Experts of a small language model: 8 layers, 4 picks a token.
Below are experts of layer 2 (counted from 0) of a mixture-of-experts language model. Rows are named router (the router's row for the expert), down (a neuron's output weights, with its number) and show model dimensions 384-479. Each number is 500 + 40 x the weight over its row's rms, rounded and kept within 0 to 999. Numbers have three digits each.
Before each expert's rows: "comes before" lists some tokens at least twice as common just after its tokens as in all text. This comes from a sample of Wikipedia text that the model never trained on. Tokens count by the router's weight.

# expert 36
comes before: " of", ".", " and", "ing", "ed", " to"
router:483523541435582537558523521430480467480518410497525441505602538569566482483420443596435499442463526532433475476492545529502524475475505441458432481466551483451512434516482443470499448493440524483525498509463484531421473504457504505498477474551542465489529482509507457493410536481481457518
down0:476486490434586509535573557532528520395566529478545462520450505565449421530520510512477509466457538497487521522517561600450493503542489548469542550444493507474490485487425487478543513524481478513578512475526505437489424511547524541461480447577484508511538524562556523503434498490484536492
down1:519540594519464444546483505489495501551553469448519449480506464424479488543544566521549455522439534478432562449490526462461515507559535494501526510485455539479495547410443488475529503481520437528513511480486506561519560491485519462502496536491428442586474503503500539488510542481510549506
down2:552449484513502476493502506549557454481471549587446478544504435458554513511507489528442508497530491468487568513427484462500494475374515427579530406490431480528513541415540504547527488547516497493472513447548546540466487429531485468502539473559518480461533554479463448539476561496435515562
down3:565473489458525487497471468537522438579521498522534509473509503422528529552515512524526577470427442502539449480447490459521514465490470514576470484518544558549446556531561504514502493512549492571473518484463576450495488515486560524573518448470512467491480504438498437453501525442591504460
down4:556454522497516558486508606505545514421399533538474553456533514518484556505577467483501565486479539472497495479434438539467455561478497494451619454523556471486563530513513526490519456474526465574556506527487492525501506450484527559510443499547539510477529571535526476499557493512498456522
down5:510458444537389434539486541463513512536513589500509558516440484498487479505496509495533493472453444496508538550494506522474509543513553520529463414481435484492536531441491516528535461460537561416455546418544525543450529545521498546401483487517490494510451528468441469511409470489528516467
down6:520529459494502442487499470505487538502550451453531413527482457493526476535386531473532513465480522453485484482488504476553466473571521545528514521531481520498526475484455492506483442581460474479457511479409478508597537522481470445542509580543551457557580559491457449455512541484497496534
down7:475470547493531458484455493527503502536478422417504549485510519511529504544585562434497461546505548521572499525431541521481533607490475444530498519519459508498555456411519475564517433540443482514543443447500518455493506506507468537481496568483494470511521489514482444536462526478553503510
down8:498454441522491540484408514470523461476512447442494400439521463494513491513490511522473478518495542508562533525563427531536497476503517406459549526512473437606525448472416502495456417518557455458468427543442452568505541535536501448588456522507472522483572440469538502491476447481524517411
down9:529506563452485557456516516473521507524393471554497476463435555575564520556462496468547403475469460560490535468482487472505476500515431504549493450471545436496550510514543453481535469536449430494402524457422449521546452564462388511512489533458421585544448520501433584434529525552454524442
down10:476443482496534491500537485513549514502466501475557476491446515530465464482518522489481452476454510476529481479442518595546522535532504494509448527380446539542479528424518428541489514455534515462468479498519559507552467476541520439507487432428520516561486543453471569568470553462526483516
down11:563414553482485510518467476494458500513507599535581494452452467466574505546511588514500492542581525560441477521557474476462536509561469519504495541458505523499457452470509463451492534519536485494493485566482505509476587493470536541573565534527539548524571485507503450420446491462491547484
down12:505470457440470478547513503508531491478541460524553422496460514476512439556548571465531457493478527573448462467537481441480479514508430522464530562467471458463432479409522491471511493502510481488537519522478497551567529537517503553477496562520541515487467457510473521452520477459558466466
down13:491500521481446444550545414497442445513503504471520546567480552470523499464560477530489556498532563521494450591531457555436572528509448474488457445484520522516506469449471515447477506484448563533547488482514483507478508482536501496533511489457466487394464531447476488525463510472457500529
down14:569516439426470537502558486527462504499453436438460520509525388515545475496448514506464513555491512575482523451531568529495452479508494523438530514541483476489453614536517518512466512533442542462549544480611528397467526540516420485512573491562435521420488519496466534461510544562526504484
down15:457481446454459461439507456573497503460506558497477467526507467558496570495547561459459508571488474500430503486521508547598501464576494502552557415495459504522459568468455440545524469565565404424481483463560571432477509548500507495557520436545436456441476540567448511479502530503508490524
down16:511534501516507471426498494583473475490441536471484494603508526515455532457543516405517444518413601454479539464535460494450452489490460511475507527460514575424574454475459454548553465503522496497520551481558441546512654504457453538469516503521509471553484486455399531564497505492484472576
down17:518482437534520463459524547500579460502506492549510537525453480522493523488528475469491496547517566440528514422493508510551490461483528515486504441505548556483567541465506543505462464486557463462460443471481513503478471443534524458472468507503455546476427525551469482477472544546525579510
down18:483489474575511478419485557581525455515484530474450519516467412566536481448537583487516467496499396550497408482475547533502529547529565522533538472462513519478556541551432569485512472597442465559466487506486606480515513445500549442521474553496490464502535476480526447570493474489458478520
down19:410493541558481556491586490522437430488459496493518518490556546442486542613544500484446485556472512516505464480541564500449524598467539492475544502510488412495525555497501505523513486511561513519536454516507396479518480562514451465445449465388582453532466444447553511559524535482498546475
down20:534454485447468503537519538505497496499523438482414449507510536510477504487539473504511523562483482562589481473484448410504480518481457513527550508462483459514545471454485405468519450547561500504466477544515496593527528471550514499557504475506424482461464444461545509448566483507536480510
down21:537496522433440494470533471481429479525456538515458430530522448462477560538456490471458521501580482437486513509528523500412467473613476499510475506525516416445429501553537514474558484467564512575527586543521547486508534475475454530467483473448504458482492535476500467468531534438524501566
down22:510512529479518495491541460435488555497553468524452470482500509418554519449571527498467481551443413516530469474533502454520521508460535412430540479539476486504513479476591470524458496512533493462480466428491479532492526553590444525512478497502522499458525556491584467445518452459458516482
down23:523432527430475527569515504584530443536456522522461546464532497483518470545507457547571530478455477421515454426476542548531520480498471512496546477487513433449507587441500444475468491566513592482539475527465541576419549526513535486502553494484543548517551539484500520539465459500516529500
down24:488543504547446465442555530527474464519538494492547492543489465522489489538490503503562517478560509465489529534561516468516572526490476482527462498488538498473521526459446532420476492509536454533472482529443485492502458529501502442512444456473591521547512451523540502514502599458534548580
down25:481511447463455462435437474485455424446518521456492536527495529490517534466475527507509446473458429466491468556511508481437512558508545457448491440474481456462503526526531418521414535561547471462491518382472493430556529554506439454498486512495482490523485474477473486485484479487499492477
down26:552527507479577506522547474459462558490517551561545496467572510500462469519514491546444486504509461422502577462520450496441488527477488506479563518525483572491524488546458509449448520493554447484569490458575502521454507473556519491490524526502519559468460515536533427494540551523510546492
down27:532474425519512504441574528459500523526496551556510530499463480403538533525549514540529503420465549587584535422416533446514452546563428509479529565428466552449443512415486518504529530464487594496501538489508561501538514484519495531555559577496474528519403532498439550533481456531442510514
down28:476538456472541506441416508498530436536470536479531469573575500551524510523462527370505496546518471496507489477526395447480474440517476487497496419525597529582492560521554474468540458461503550520504462503527505559394434482508513513487491543431493516514472462487496482430507515539441437522
down29:455522558508365496500546553460444599448554475462530463442528511460435431555431535446517465477479497525544475532473535475450532515465507484486415532524508444493477467528475519553476487433515454604551454540465511478477499503441496487438528586543586470574508465497535535463496569463531444511
down30:554503530547487488600537525495456486499466541482561535479541480481539530447527482544500532522485501523562476565572445535553531533411463480409497538513483502539569411506458532490462561544462450513428439551540510512635496548517490435483497508573474564489455516525468556517465443499508472474
down31:500420471513545496470563476501491485470518459479555560453494422486552472611512513452547487406501519409527551499468423521481492440495420453469528481523453533554449466504456400448563500517537544559471496490555533546466531474526525438479525471559473521516505573553516518489419496508549508481
down32:465518493488456545488508482481481440537540549526498564519552496462455496552450541530524513441415433469483506516489519507378551516526513482485506578513487436481465439460460453489523499554542488503577529496501463622531526490465499593510485512430554474454500538507462511451489486496524481511
down33:481497524503490472547488479550545497556451509464463530523515480522495539483422516459498513491519483488458563525463483469469492520428449474505516504481428497510469554410550560482503458430493482540519476451569491500507499453504480507525559503448467543476456510524580461518460584588545506551
down34:436453509498465526484507466415525534476470465520475439398419482492457539505469553493504458485424485512585549442536514511550486542516490488486516503520532504408482482477556454601533470503509506477460516484487528498488468479520497525533532562505547461541555512455499503503452554518548484454
down35:486533506511570478508555531481522526500499493537496491455493572492540491520573553442563496472469448473480537400412505503510516510466474568491553469506413511503515591578495539473492522520475483484412482502450536522549496528523487493504473534515542474521514525477523526427456461587478474483
down36:439517551487514518445549524432481551397471543600469494468515550509523421510455524482517479424540455573486500443512485511545452480363521531471556441542496492429503546511481553565493570470518544507462513447524524443514462564538486566545487543526505510509443489465524486539530445508501588489
down37:450476448508518513513440425491545447455474537478535491497556520527510530493498498463534481473496515498532471487527444528450549500483483484521508544531519453565494469565462426511522451442499508530486561477471526499491490512515431510489530470467548509507490442527508485462479447440512459515
down38:483434548473553502537484459540559540578452485521488474440477500492507530423479460517443545524470522519506549462456470499525518511527445466517532449470555453590460539466491518528558461485509496479517514473556522455530544437536505597494464521529503523521502556570481514500446522527438441501
down39:519468501490471610506515464481529522473518484587518480492479503495586540560555481493492507547498523463455487467542541464428457529546502518533504513447492485519578549491534435450457444555500479475503567503495441429527448553515501465516452524445512459418542484459550441501455508490449541457
down40:466484447432551505468441459551585527505477556549517502470537532525572550422544513436436450536460498539474504473444530542499440452495515503474488465488572461493559540446511499419401477466485470410514437491504543565541447474522518471480532531512555509484481540473493526480455493553529522447
down41:574491482517514560490534467576484463446449496512461540426532543442485470472595492481479491553560492518497504455525453530515527522450500467483477428465506609541471536498488526487541492550522563504501563528546497521522486470560520484613516463451508446446509551427556483495473522536527460388
down42:533495534507454492470474500484436509523546506505517437492496463462476538531505504490422547463528513445514543496508525530476511535496500493497503506454482468467543507452493482500440498522542475450526524491477472554505514462477510497445489432494570491512493552547488522469524463463462604419
down43:465481444461507561552465458549578529522480547544490523526491477510558505500424537543434476522518524477536536518528486527490453415475525476489529539559440490508456549537512524467467494557513496527497522518524506425460520478471525508543492467506508541413502500459540524514474568498487466497
down44:541529510460491469499563484422542488462531513491456465487498541452531460561444481490474476533538517482543588464526500434454484509429557545460415552553509468508487452489534477453466479513472477436459526556419407540520534521442515505493510463576494557537544517499560519381546480439550579493
down45:568542504460455504560479462457526539468443516506477476445419470505592547486538539504481436492474457493511606449489493516540508466436534431464520561466496446466572462458486494492451490467436436449496436524441480509547552533519427433497507569468477475440491481437516524495510484499511523472
down46:472498502474512506480544569453470475498433449489512520474548503503518526487541520484605530446524468488444499528526533505481522461465577457506483533502489381508517452520430464528548523502456499579465498483452512528454467539522466494512470506519517525547506444549517507475530512458522544501
down47:475516448480530495526574561448551500521511506494525513546481582482499487532490446507549452549497551531563518479543482469553465451542455497485520520422394569536552466550490516544501515496504490498432489553499497501476436578582475488490486556426461532552506451546508558505470538481522477455
down48:602560442433510535536506452504435538526398534522514444531511436378520493543481531458493516497400458537469551467476449475519481540538511519484537445406427443539558526459533501501551440408480504514510471474505525518557514493535443550470544552539450470493434543488449520491519461491518496532
down49:467521540469536518509524547525526544439519487546522456548465435517526447453451460525600470552517484529502541524519547458505514398467454483561535481532442525504507500508431480524490497569502553569528467532518487464401478517507532494502483473490501491517523512507558452537450494455458497474
down50:502487541525565517390457547563505442508501508508513492476488502530561509471543537483473569482455484526499494500591446567530521561479492543524521506424560550507545576496440542533460512497525456465541467532575490494528486515525481538565507539499558520488532495564525462587502411507509554398
down51:452569493459471483490583552475415491516532463489490517469440581508398547499404518463525538459500569541497471530506571462483426441465507456508457584467484468442465481545502504563490485482490542493555518439528441436465473410466557469568507557521488548541493524526492495470571550505567545522
down52:440528509492508594533444526496464479472495518467479460531508522509491500436544538474514466503516498508523496516539471483538479487447458437486475450546491499478551488457576539489467481501553432543533417551453531470510505554516454481515519501532559581538507414455442418492459515536480487501
down53:514537448478498521522501473468567491483482470503480473550520422600513464529453511499468488525545448479479442466441501461499495406468464517527535459492585576499541550533549543495584587478470508448480456435558541517541514471540530584500482526491469490517501499504507461483528479581452537466
down54:478532498486485569475521545480493445503476429447478526530469452466490572531488517515500494515505548475505419505518514576423519518541452524454463535515556461374462502552524462479541411502515514537486522428464538559528554430496597407478487485486503541483474467444523503484556547458533486526
down55:520459522530459483493538419467447488436539459537582554538539472544499511504501510515551518495448454447511551485559499501476404521510513446440437587500537468427476526487548519545507495501554397418541523461507537579465526482469371510518480498447515477511496445494478428570452564503486482519
down56:474533446487544535465546536559511470582498468523500466476521515507442483549517599516486498474505456493543495512480519474419516548532477557563532414495508555559485509507449491577615433547458465583519491502499499537511548499487515541487509458549488532524542539461468516549570501509503517485
down57:483505494557527544531409464502541520505445533514387521478449467469547561531521463435502474469476469519422516530554516488500476463449459571468568483498506532527492549447542456491555491466448433568527466558542547522598548531545475490426457555496379498509458541484515433539422508529464423547
down58:441480510392471503511466440521491525452482552499476435520521548432470452454485514575499500495498486470471550597442508522570520495544502474550535487467512482537521552501511577454534524508555516585425513505450470457559506517510432556492402507499519425464521475448522523496467535483530572406
down59:514536579420503478488482502470505466448476533501527456527449485550489539479567536451508443493526491471444550409489523532567518481490470489505503534505481449389494441506471524510501471523545503501459489545471447530503501482469504486565520520556477490472542473480562567475488485549471519517
down60:469566502468543458459513477550521520487504560354503521555501622490500501541521479487471486565532470505476554517471439502499532466479614472468527474470493532494575513486443488487464485477485530505528481498513538451531461549509442455502455556462541459456488464515530455508497460467488533557
down61:556575427531504513503513511474526480492408413480528445519484497515442498513558535404472495534509483544469560480538487451544475488518485525427453486501517470473552469448510444517444490543487555480492497475497520434546556531555488508490484572521560565533501558491548554502474517558517531535
down62:548488578459540527506450491492534519481477412439444502480547491448524498515459442565492545421531509484528399519583514465502539448537540491458541535515526472538473451498515541511531452508515476519446562489459543448491517531519519498564494531546542491490543488568548536482513512446456529521
down63:461517514513480486574516534507528531485514559517510444496459508522462476505527476541445551495533491489445443500519498492530530433535490551504509509430471533463493496481460514516474447424477543494524546520462527535508504532493489541521561507518469497542482503505495475479480493527528508484
down64:558469512531491599461440559509570416461504531484478518458492453486548599458455501422529520488567504635484491519557475496492459515533492529528544503537481509515589483539461443504467522497452541541477466469491485459500549545425578403539511557471537536476533470467483452535478474507433483556
down65:434420444543522514517437504477525473553499501534534433532564524563488501489461557490490511465471448460502490446516482475483409425503484509455522547500564552474533552423534441523518498455520388492515466447547569475495564469497490475478558544521511512532549486586430526476477542488440505485
down66:533521451526518479482449458486494540544532485464509506499494431485551488515535494465545444609559522455533559432474428466539520512482478474504410479482458574480448499559494454461495523499521519508496535525562492510527466487534546468488535555570532510497505449452522461493507488487474482528
down67:534516537531500423522552509480571448481509491502439533501592524496472439491488527513489517530455586424477458480443527491484490565498501488492474467540500502497448520565477508531429492497511520398565577488567557426490480548484598513438522496488557455542457523548463474557454453463478535438
down68:478465450527555468469536490511433537507554462566518461514561430557506490519541482464443552525484526495492470504529515518463465504527451499441553481463510468504486501516538511487528491504451529497589454524599533503456489524411550546503495451509469533516446536440616494583492503529510542403
down69:510465526500495534508534564516465520505553486481474513484442532506541518469534487489459513508562457482568511515505472509533483563536573571514453500524473475450465527438527523551500501423563514539490499457506442501473443560512548428477519501500534537492596492509580525533540523505488537461
down70:459513497510519493422509469505471480577529582471470553508503534609551542507543543465437475549454540444414517521493417488403549571523425459495491453454486533531460495518535491514486459477457499562545447468559515431557424540458479556584511491467443533526469541453532547573495582522446504468
down71:521493491484476548505459544412464469515547479573455416488476485491449487480445480525477529449509541471559551483545515460515456529441546440544548552466544448535461470458502463436476526518550495526463461435541481451502504514473473476471444507512442489479492471463452515501498509447502548519
down72:536570529504523559497485428515508552420514449564423484470534482527531494484500557561452482488470525558479558489508531535544462521461575422540452523477514406554496574496478551499502437442500430519488523474488581548496442504564514551465499515494511483481475539562592477522498504490459481400
down73:515533518467509552536519470468496500472487483545569546478470535454516534517548501541493475530435519460550547507527479497450413538496481469505541451479476405540621449532589490501507469534506505551442538509463467508532502517472460509506473543453526470563569503443531476556503537541478556529
down74:510471489472536522488542559522485446487517526466488421450463513489533489457453502511486512504478526496522437540473517524550480471567577506508463590547494502552510476444444480534505432530558525483468478520447468482501512508484552513529442452455460492504576475403499499510493415495480509539
down75:549538553513537555504481484553439521486426555531582475432504420464479504510471488447506477473470559486507468491566444512472558430540466420476573482447548470460503541438506475488596506456581482526507550506547533415561534448532553530535495516504483476531470492473510513510434468468435527431
down76:583471538466491470524526485475582507532479502467509501460510469432565473538520500568522487458530540516536473440483529490517434502404525540464528502470518515499504511432549554546456518444511520421533440482500516514520534433480488499463470494506440534414574548466532523411542531476527425424
down77:464498466499382535527537407407492541485515432449487567513537521551438556490456452489545439422503477516533466472490489516542521501429506456501466470539478477501447446502540475510494467503515486552577526491527598512532451521469528467536541513472522441488464518495552454450492583528504454445
down78:493590488479491457502523457539466535515532437508493457463528571505523499490569544475503508509520570467458489486501479594458517520586575549513526434544642458552500444512494570476506448481536478508490521538470523503535457484490496515476525560448532453554427491469555434502478453486510550452
down79:429453483479442420539544502438502568428519476444467559403503548399488421476454468499516456540439464576512498535560522485416528495516587453513558485428511492529513525539412535525483557466496484493422482467529436491485490563499444521562533540536441551460479483478502538519508485548553520515
down80:465514484499545476520529483428572436511547440501588480478535553510475508551480496529474489477485534486472484553529562475481487496507503443492535493483459544506467509547511474542464445455520507492548497490499487557535471539478518591484500490433524459503564515511544522540486412481488518498
down81:454484485419504423521452446477498517529543513492504404523534513487454462554557491503463398485491538530497512539512473475497569521485435465501517537431493514549594479486527454431554487473504501458438477474486510532535450542484498527434510556482449503510527542499467499481544564516483482497
down82:435481454512468519528481529508521433510470543462466438540513567508476540572508498470507493544462466524490522463477564522500468533412532463508471563434444473541518577445537477520560487486516496408513457452509454573482476539568489468514449475457520503503524579483508532478493527512427528493
down83:389533417522507460517552509502493418483510529490500525477525494544501461518462522486529513550520546537528540543481457451502460505522519545526504492554471546549418501567516497540496530534531523494458568529565501498469476543437478538529547489461534472495467463537535494549447515519572538532
down84:579483563510444485525566489468477517485449516504442501527497476570513525491428562497476500502492483496477493453491534530543469430494515512497480487476553528542435544467553513462538559526504448457526521542441532449594482468586478428518544457507543474519521523519497516512443537479459494471
down85:407525516427482458499474514483582508526559542540553567526480454464579553513450535513437574483466509504525504493524521526517532564498451546483499537493537475511468560455544473557441487495537441446543486522458460466534482523482496511498480521496493458550532554525501511496447524574573547490
down86:501454484419430556548460546457501505499424526542534516465423501457489512435552501552511469440520532564488478506478460476494500508485422494488508546410522505467469493455535470496502567542570485521439500481500587469486578476443566507492508479526513433475428517522457485479524573448511527566
down87:508471530519445477529522527450538503553501574524535487532509496545468546480465513516467489574504455438421544523501547573455540488496451500493507473479548513469534557554557443518547433496500565501534580459516501483447581514545459517499527512539510512464493567553525528423480467512532511466
down88:523480569562469518431527472492559470567449436493452449488469522493561502553557485507475461558577483557444564435468474460507436509545472456466491441439546472561502509502495472447536529497452529546504490554578517548580528547583500527486484543531461496546567557526576541536542555488473506574
down89:479475490501451535446472434498529480547492556521518512458555468503525482555486546545482487471533500527518492547448504618439517520420542407506544542492548485493471518455443506479426571473498418566567443535534425564515470485468491577455434449469545453466538549523508448490461471470490504492
down90:498576535552448530427520517524490512434483455435488510481442425491412480514503491498557502463451435476468445501502466534488501436494477511491570480494469497521424523534532469529524468535494570646525489464487575494483501509527510442542501476551467402482492526533484391490511457479486488549
down91:548467514498531515476468441443502470548471448456504459480530532383455445498607433536514470506524515466538448517456537457448503549481516453511480433511544534478545460472472478444473463507438488467490516489461497471532585532525552546486482475449490510466493440434492494456529526525516565467
down92:454467541489413509490468494528510496452529489469435441473546558503498511526458528527513479447459414459478558431488486464494476516523517486484541470486461475452481524520415493452533487503512557463525570475519452444500533512514507521534485532474487532463547562509539464526454472502526442556
down93:539477473422558480412451482543536542570486450475451492471455482476547493512503534471424476512504484582551515420502461435588527450507507481428506491459534525542537527484460436432476466482487496468446517480480414499486576488452517487493567608555476488502495490521439488502552470452504498442
down94:558491447465466424484477502519539557530516497496554522543541534440482573496503451505439502498500486508505467550472538539536527551539505440487530429474496541503517511464470454459523522562495477506500431526554527497543478482463446546496549557415491564571514479540501505564471551460534522444
down95:460472539461486541586494514503514581431498532458472448501534522503452481476479478473517483514470463523562519531539541539474489496566478528525456543530455414527423439458465424475461471491416506526520525481518529496489489507509567491560536396469515566455544440480513544533520545510599512562
down96:440486551510484486489451391437477428579519548439496506540466512414444506468479515469415513470453505472528485549487480496474523522521486515499458533537508524534464484567464521433491488512534555582477486522414486494506449555433529471500458480476486474542516436442506542547530466493417517476
down97:483499469516510443553530577509556489495454482563547414485486556507472489470529511487504554505457503534516550474454510541485514465565509590571470525487495499503443490501508503515505454533520525589469577468507567448491512546475494581456480545490522455517507552569427433538460511530499464442
down98:495488522448516438525543481490503600436509510594488470465463536509513510539488539471487438458507523457545504476482477469538492473436555415481467500522543557551542471466506470518506538497488455461497479554420483496509523502518453517502575508443581462549492567495491487495528493497469523504
down99:512492470454522516551482444538512570490431505443516521553533510510539546515503493522476461544482493552547549516487518530523472427480509531468492587569486506513508454553472500526510561485496541536467537507524448436501507476505492577542561521552557464556460547505463542511417449527504486530
down100:556495587487489465528546489510533502474604505500561507533540579489490526577548539524485498537463526499444462502495568462559561502542530540562572490482417553507467551586432571463550447521522480451560494542480531523479445531473444487450457467492543545482534478457550478549480518490554487508
down101:476434513471454483420531546531504464463550463504487423487496542419507535571533571518475473531553516526561560458494550474434461546456489518490445560491499476481546485515475423489423561558495522517489549527411416470460449509520461582432444470525502471494501467462544526492562464481524485523
down102:518520568452539427554505466516542450478531486495604505513556443581439571455553412487472519494463480520487439478459480555453520501471478416404507477461474537483527529502440520472521603514479486514523539509581466417517487475516454553550462494460537552499487575525470506473503516473511462456
down103:513510581508561531486528494482467510538558509521572515564498497515534590576455487533486474457473525432524517557452498449528489475482471531500529540520512410504486550482613487495450556531480495514561513509482541466493472478441440452527457480549475476443582475523436514510535483513435485479
down104:466455550492494484472520511509489470493483568467533492452464548502492571519467492427553481502508466540460502494512508576438431500520520454497460463484507444486525483484408494598535450569546501457557455495521463490496482509468438546543512511509461484497493545567501527527522500502508498518
down105:506495545488504446533535465478506562507467415486564494414488513489461498477476468459484504536481516558496484478483524458525514516466475521493543587544522446430441472493483542494494556487531560486501513479519520470532441458461531467465564556555542533535549507463515536489510574475412471530
down106:524521479493435562483476514533514485462478521496493549526484480512501583506469505512501496484498542538482462504515563468585529485527450470480510514507450469556456453478510431450596561486457519473481474550456489530541548523519557440543585507512441548447592508467452579502512551475535503518
down107:492546464577477473526518549504573513465532474509443596535498476537502479484550475482521498443486519466516582565496508457458529450479471569530478581522464472531525512449558528529530513448500520537515523534486483475571435495495582480485466447476491501501482464551511543484474557546495479471
down108:514490462527504543508524477503551501460478574582495529492555521496510522542539517520505460470484482511480416525441478512467468444415482524505437485522440468647493582492566449576545486530473504517532512507541542511516405493484492371482543516475510527554503565498482444447433558535449519464
down109:501492524497472492463533496452508492417524535492563534556512544420537505482502471485501552468570518515518460495546425526569459501482575508502483486546530527469517447522514511481452497534539464446474441526462538549497510500510570528461464452465557544448457506442560499517454478518583481494
down110:467431468496483485580486465538546545486546464518471462494498535433531547433467446448444448446487484490508468525499459411453483445475438436502536469551470465452483445519486527490558415501496415529524499508504500487544519499409533517567468534489504587516552579427511399500509552489505498461
down111:580423498481548496453535553497592494533521467501523490405470527476542501486470459520545537444496495490572492477484463470514408539438494489503546534487514477488552540493512424536569520502462475464396483442558529566482511517542558484487481474505459550613510553477543530475503521513510562453
down112:520535490498425505532493561493513582526512467512472450492511523524539573518522503544525519492562463491486469448448555510528486565493559460535475540567500508508482502514512499543523522473503484515546479454496404441440466523491502447532558478519493465439506460522444494394498465548576552505
down113:423470464525503502448510475431559423464545545550454447450559503483548533514501538550581479452580514502501533501474511526480570442484453536535473486440511482642479522505495478506514530465469518514514476485538432434485411525431436499481497496586482428538511473570498476576449451440433488465
down114:486580472477424550535485597501461555383492452520511489484481513563535464480453518506489472438450472457444498530592512511488497459473526496565474547446494487501535461460488542510461539488506521453553505530531492498537479473446481501532490458500484501543492457459496529507454482516520416444
down115:475463521614612470514526563483505479531416461494514566499434555450510506476499421452524465490529502486509474550517487462539462439520491470497485445486513496506516516441511474496552497588499505504510529476462554574522551521508531548484499563523459520456519473520526523458502412560531476536
down116:473504463546541490517435458550495447495496470564533536556530491564466440518518437451499518506489564551552415569532495514530519484458509550458528505494469524515484570448522457493521442468530461470471463451556618483497528546509494578476491475453532450517459535479481383505520432498480499460
down117:524546541522474478465522496461500426548499448536500447495498504482463501514519510530541528495469459481469497460535466522509554507525551501560538525453570518497451531417421527506553530485448478451538459439535472547519552558482519526500527584544556587483532576539476486511600441497498475512
down118:545489418539484517493455547491533578530402540517490485532504511503507467543526418461495551486554530515556416525526568479487504412466489490527521414487469579500502495479537472509487454530464544498537515445456505549509532511564524480501553436452520583508518512531431437378495491493446496504
down119:478501533489441481549427501484454522441454511545454560469492416514535465463492538433478487499445535462449509489496497497556528542449564450465495512529512536486538519432530545507467531479537441505505434459449523479555523515536480576567509503477533453467514499509534437545533461537487456531
down120:581454514462436501528551472417527519474456492569478551420450445528523511483518506559490442475528526421503514508523449532531470477504484440487552474455569458478490502490504452584509526517535489438537515512542446482466457526485492510572446475480520477475514578445558528420457507532454558480
down121:540498523503373577524535563490485535496497507467551471469454469526528479399449542507545445535498504511443548555477486449434537502519498468532475512420493415537540552525519530466504534564534427419516486502464435465538525512498505478513468462585498568494516483535497514476498507538440457548
down122:439471473519563455526499467528557422576486455543533529496511556395515493460540544520492539486455482599558503472500513507513498459515461554524493533456517550621531477498523469491512580459509524457461403522470514514465505516472537571447483510457572595456508511506476527526509452527475511500
down123:528451505485492482600460472510483501457553470481467524433526470505523447452430515515538489457538533478447537531490577519524488545480500540523435590512558514513447526482521477450441575401513441424585490537418510504489445538435486480442501485474503494495512484581508524518459545533521481508
down124:477490511470505514508526566483461535443458468569570384490455518562510506567518494506429530414462416480469538514500428497552540518483539561487438495581522504474547429501550516515473528495511460499474555516488502477478426472494515520461463531473511556503490500516420494440471522474577535460
down125:524491457473493577577544483462485515498507540452469541579444497545503525492555456552487473472529443437532513468459526606521493512501476469498541489491499500454481528463537491543562520480564466508559461526460517516497499421489486473481448418461523528485494569530540514515528542485526480535
down126:487470480549572453564545456471481505557522476440444483513502528509499513564585511516508537468509525467534509490492464497482447568524533538571444454481432511472450517450523604389451473480443550534516456487552519575492474491503483483484555449470535499494484511517524506535562482579493475411
down127:463448517489513563484528462552489457556460503461511528414554475593552565506528455439421456497495483532463488506503502513475538435561523511544458510457573467439449492456497515518507518418538485535499547511541416556491440489496419536467482441437584508522494558519537518477479507454422479541
down128:451506510496504536508532439499423394486500497494455494454432512504477477539544492563480487540513523486465456536540521552480498506520510573528486478487453538532516496520554545520623515476443494515520559504575444517531536536513534527557502437527517529562474494457510495465505495506542541472
down129:578425489494507489553405505439549548538533508493481476455494523465550486497442545438521449515475466517467534550423539502555510528505523481516449496486519516518523447468432515463456562554490483489438540474490502479538481581504536448520428521470417528474527539536555465515550508430488513516
down130:488525525524532530515476555531527498592474510557579509527536495567544512411515559515448460478457528482432537480518493534492459492509492553557515472567489502476449566432468482519520490511473520548507508515514542436494539470555491474518422439482471480481481498594500499495439582560545457515
down131:475609519522430508501463488516487558608499514506549491551517491414495561563534506503489511441499482488486495490447539461560522549513473430517513417512554404445499510459511473513466438489502416599499416562472535469493548462468428494520533497536503562512505517546557437476465481470539547542
down132:568523444428411542467473427509555504508488530519525495510488463513580528472540550485550497549477495558420539529475517542448489526502388499506511504482510461497477546482547420503441473475563395457450508433595472501444538466545488513451528475548483511507512550524471479522497520433522524506
down133:489551523459446535487517443495534547503511544471503496554499479523456500536493514435483374526425468481508533500541477499542484525545519538523582525568583459493546480560490454598581448622547443517468536494537505470524438538497481523506533481472549512467477459517485525463436448464452444485
down134:571504576478452536451502528448523506492513525434491426580486539483518545473539551480539495499493387574467438542531446522493447488474505579524551491553521451540568467503474453496493482588523434504448503485488525465538487524518494451540488532509571544475527504525490538508523406461496541491
down135:540424550482472480513483496522500499488488535524489561543479458463475504497416441561528545502492507421497510505490464522488466487445469522521474464459469485549532589484527550433554495493494558514463562454566572457518566444516514449511500469465455506414561484502496520548480543578518553525
down136:477483511445486443476551415542481430535526486480475501508523534452531469473492514506462542547446483464597548502454507495493421567457484510450485579536528545515461522485485483484500519479534454494570473512485445568514508484487535543524517524487488507561503525373499466552632474448489546509
down137:523593477559563471493515476543474514516459522513544514467503488536486418453531559449562506483554466541501486458513516527542568511478528469555494466541473562536544487522492489495520532457462524516516556509552527432479520472545491446474493426492526515500448469525489491502454444548568450551
down138:536425508492490449479416487510442513417515411453478497409509447543500468463487556447558486545417481507500493518441534471474538435509485468519515466527550466444474498534453431466456498534466505499553554528484479501554538529480458517489499528489510463585440454505492486515472542467430445462
down139:445559537508488484518487474526530509478479542507559468561448477456488552527529504484474481506506498558445571476536484503505540433506489482480476463484517530524534514491502433558462463546531501574503476480477482446525492467502397481463502512438546559452469481562552529488460529520475477567
down140:358514448494547462538563528474509454496500489494553560530529569468476467503514516490536521533512528464516471517514509509445543508513497526478517526509534492532519469496457467515507513467532532528469501475479506483418512561496472569504534513522519524528479448539520512497448496524449541496
down141:557533500507503520517448413516492445487576467455469508588527519481443477552593551559543528482523508490484512511506531589509468535487554526508503449504515553473518518497455501499459535493494373489484473560501550495452505499515480442564470492506492523445504462472543482474448487452550467458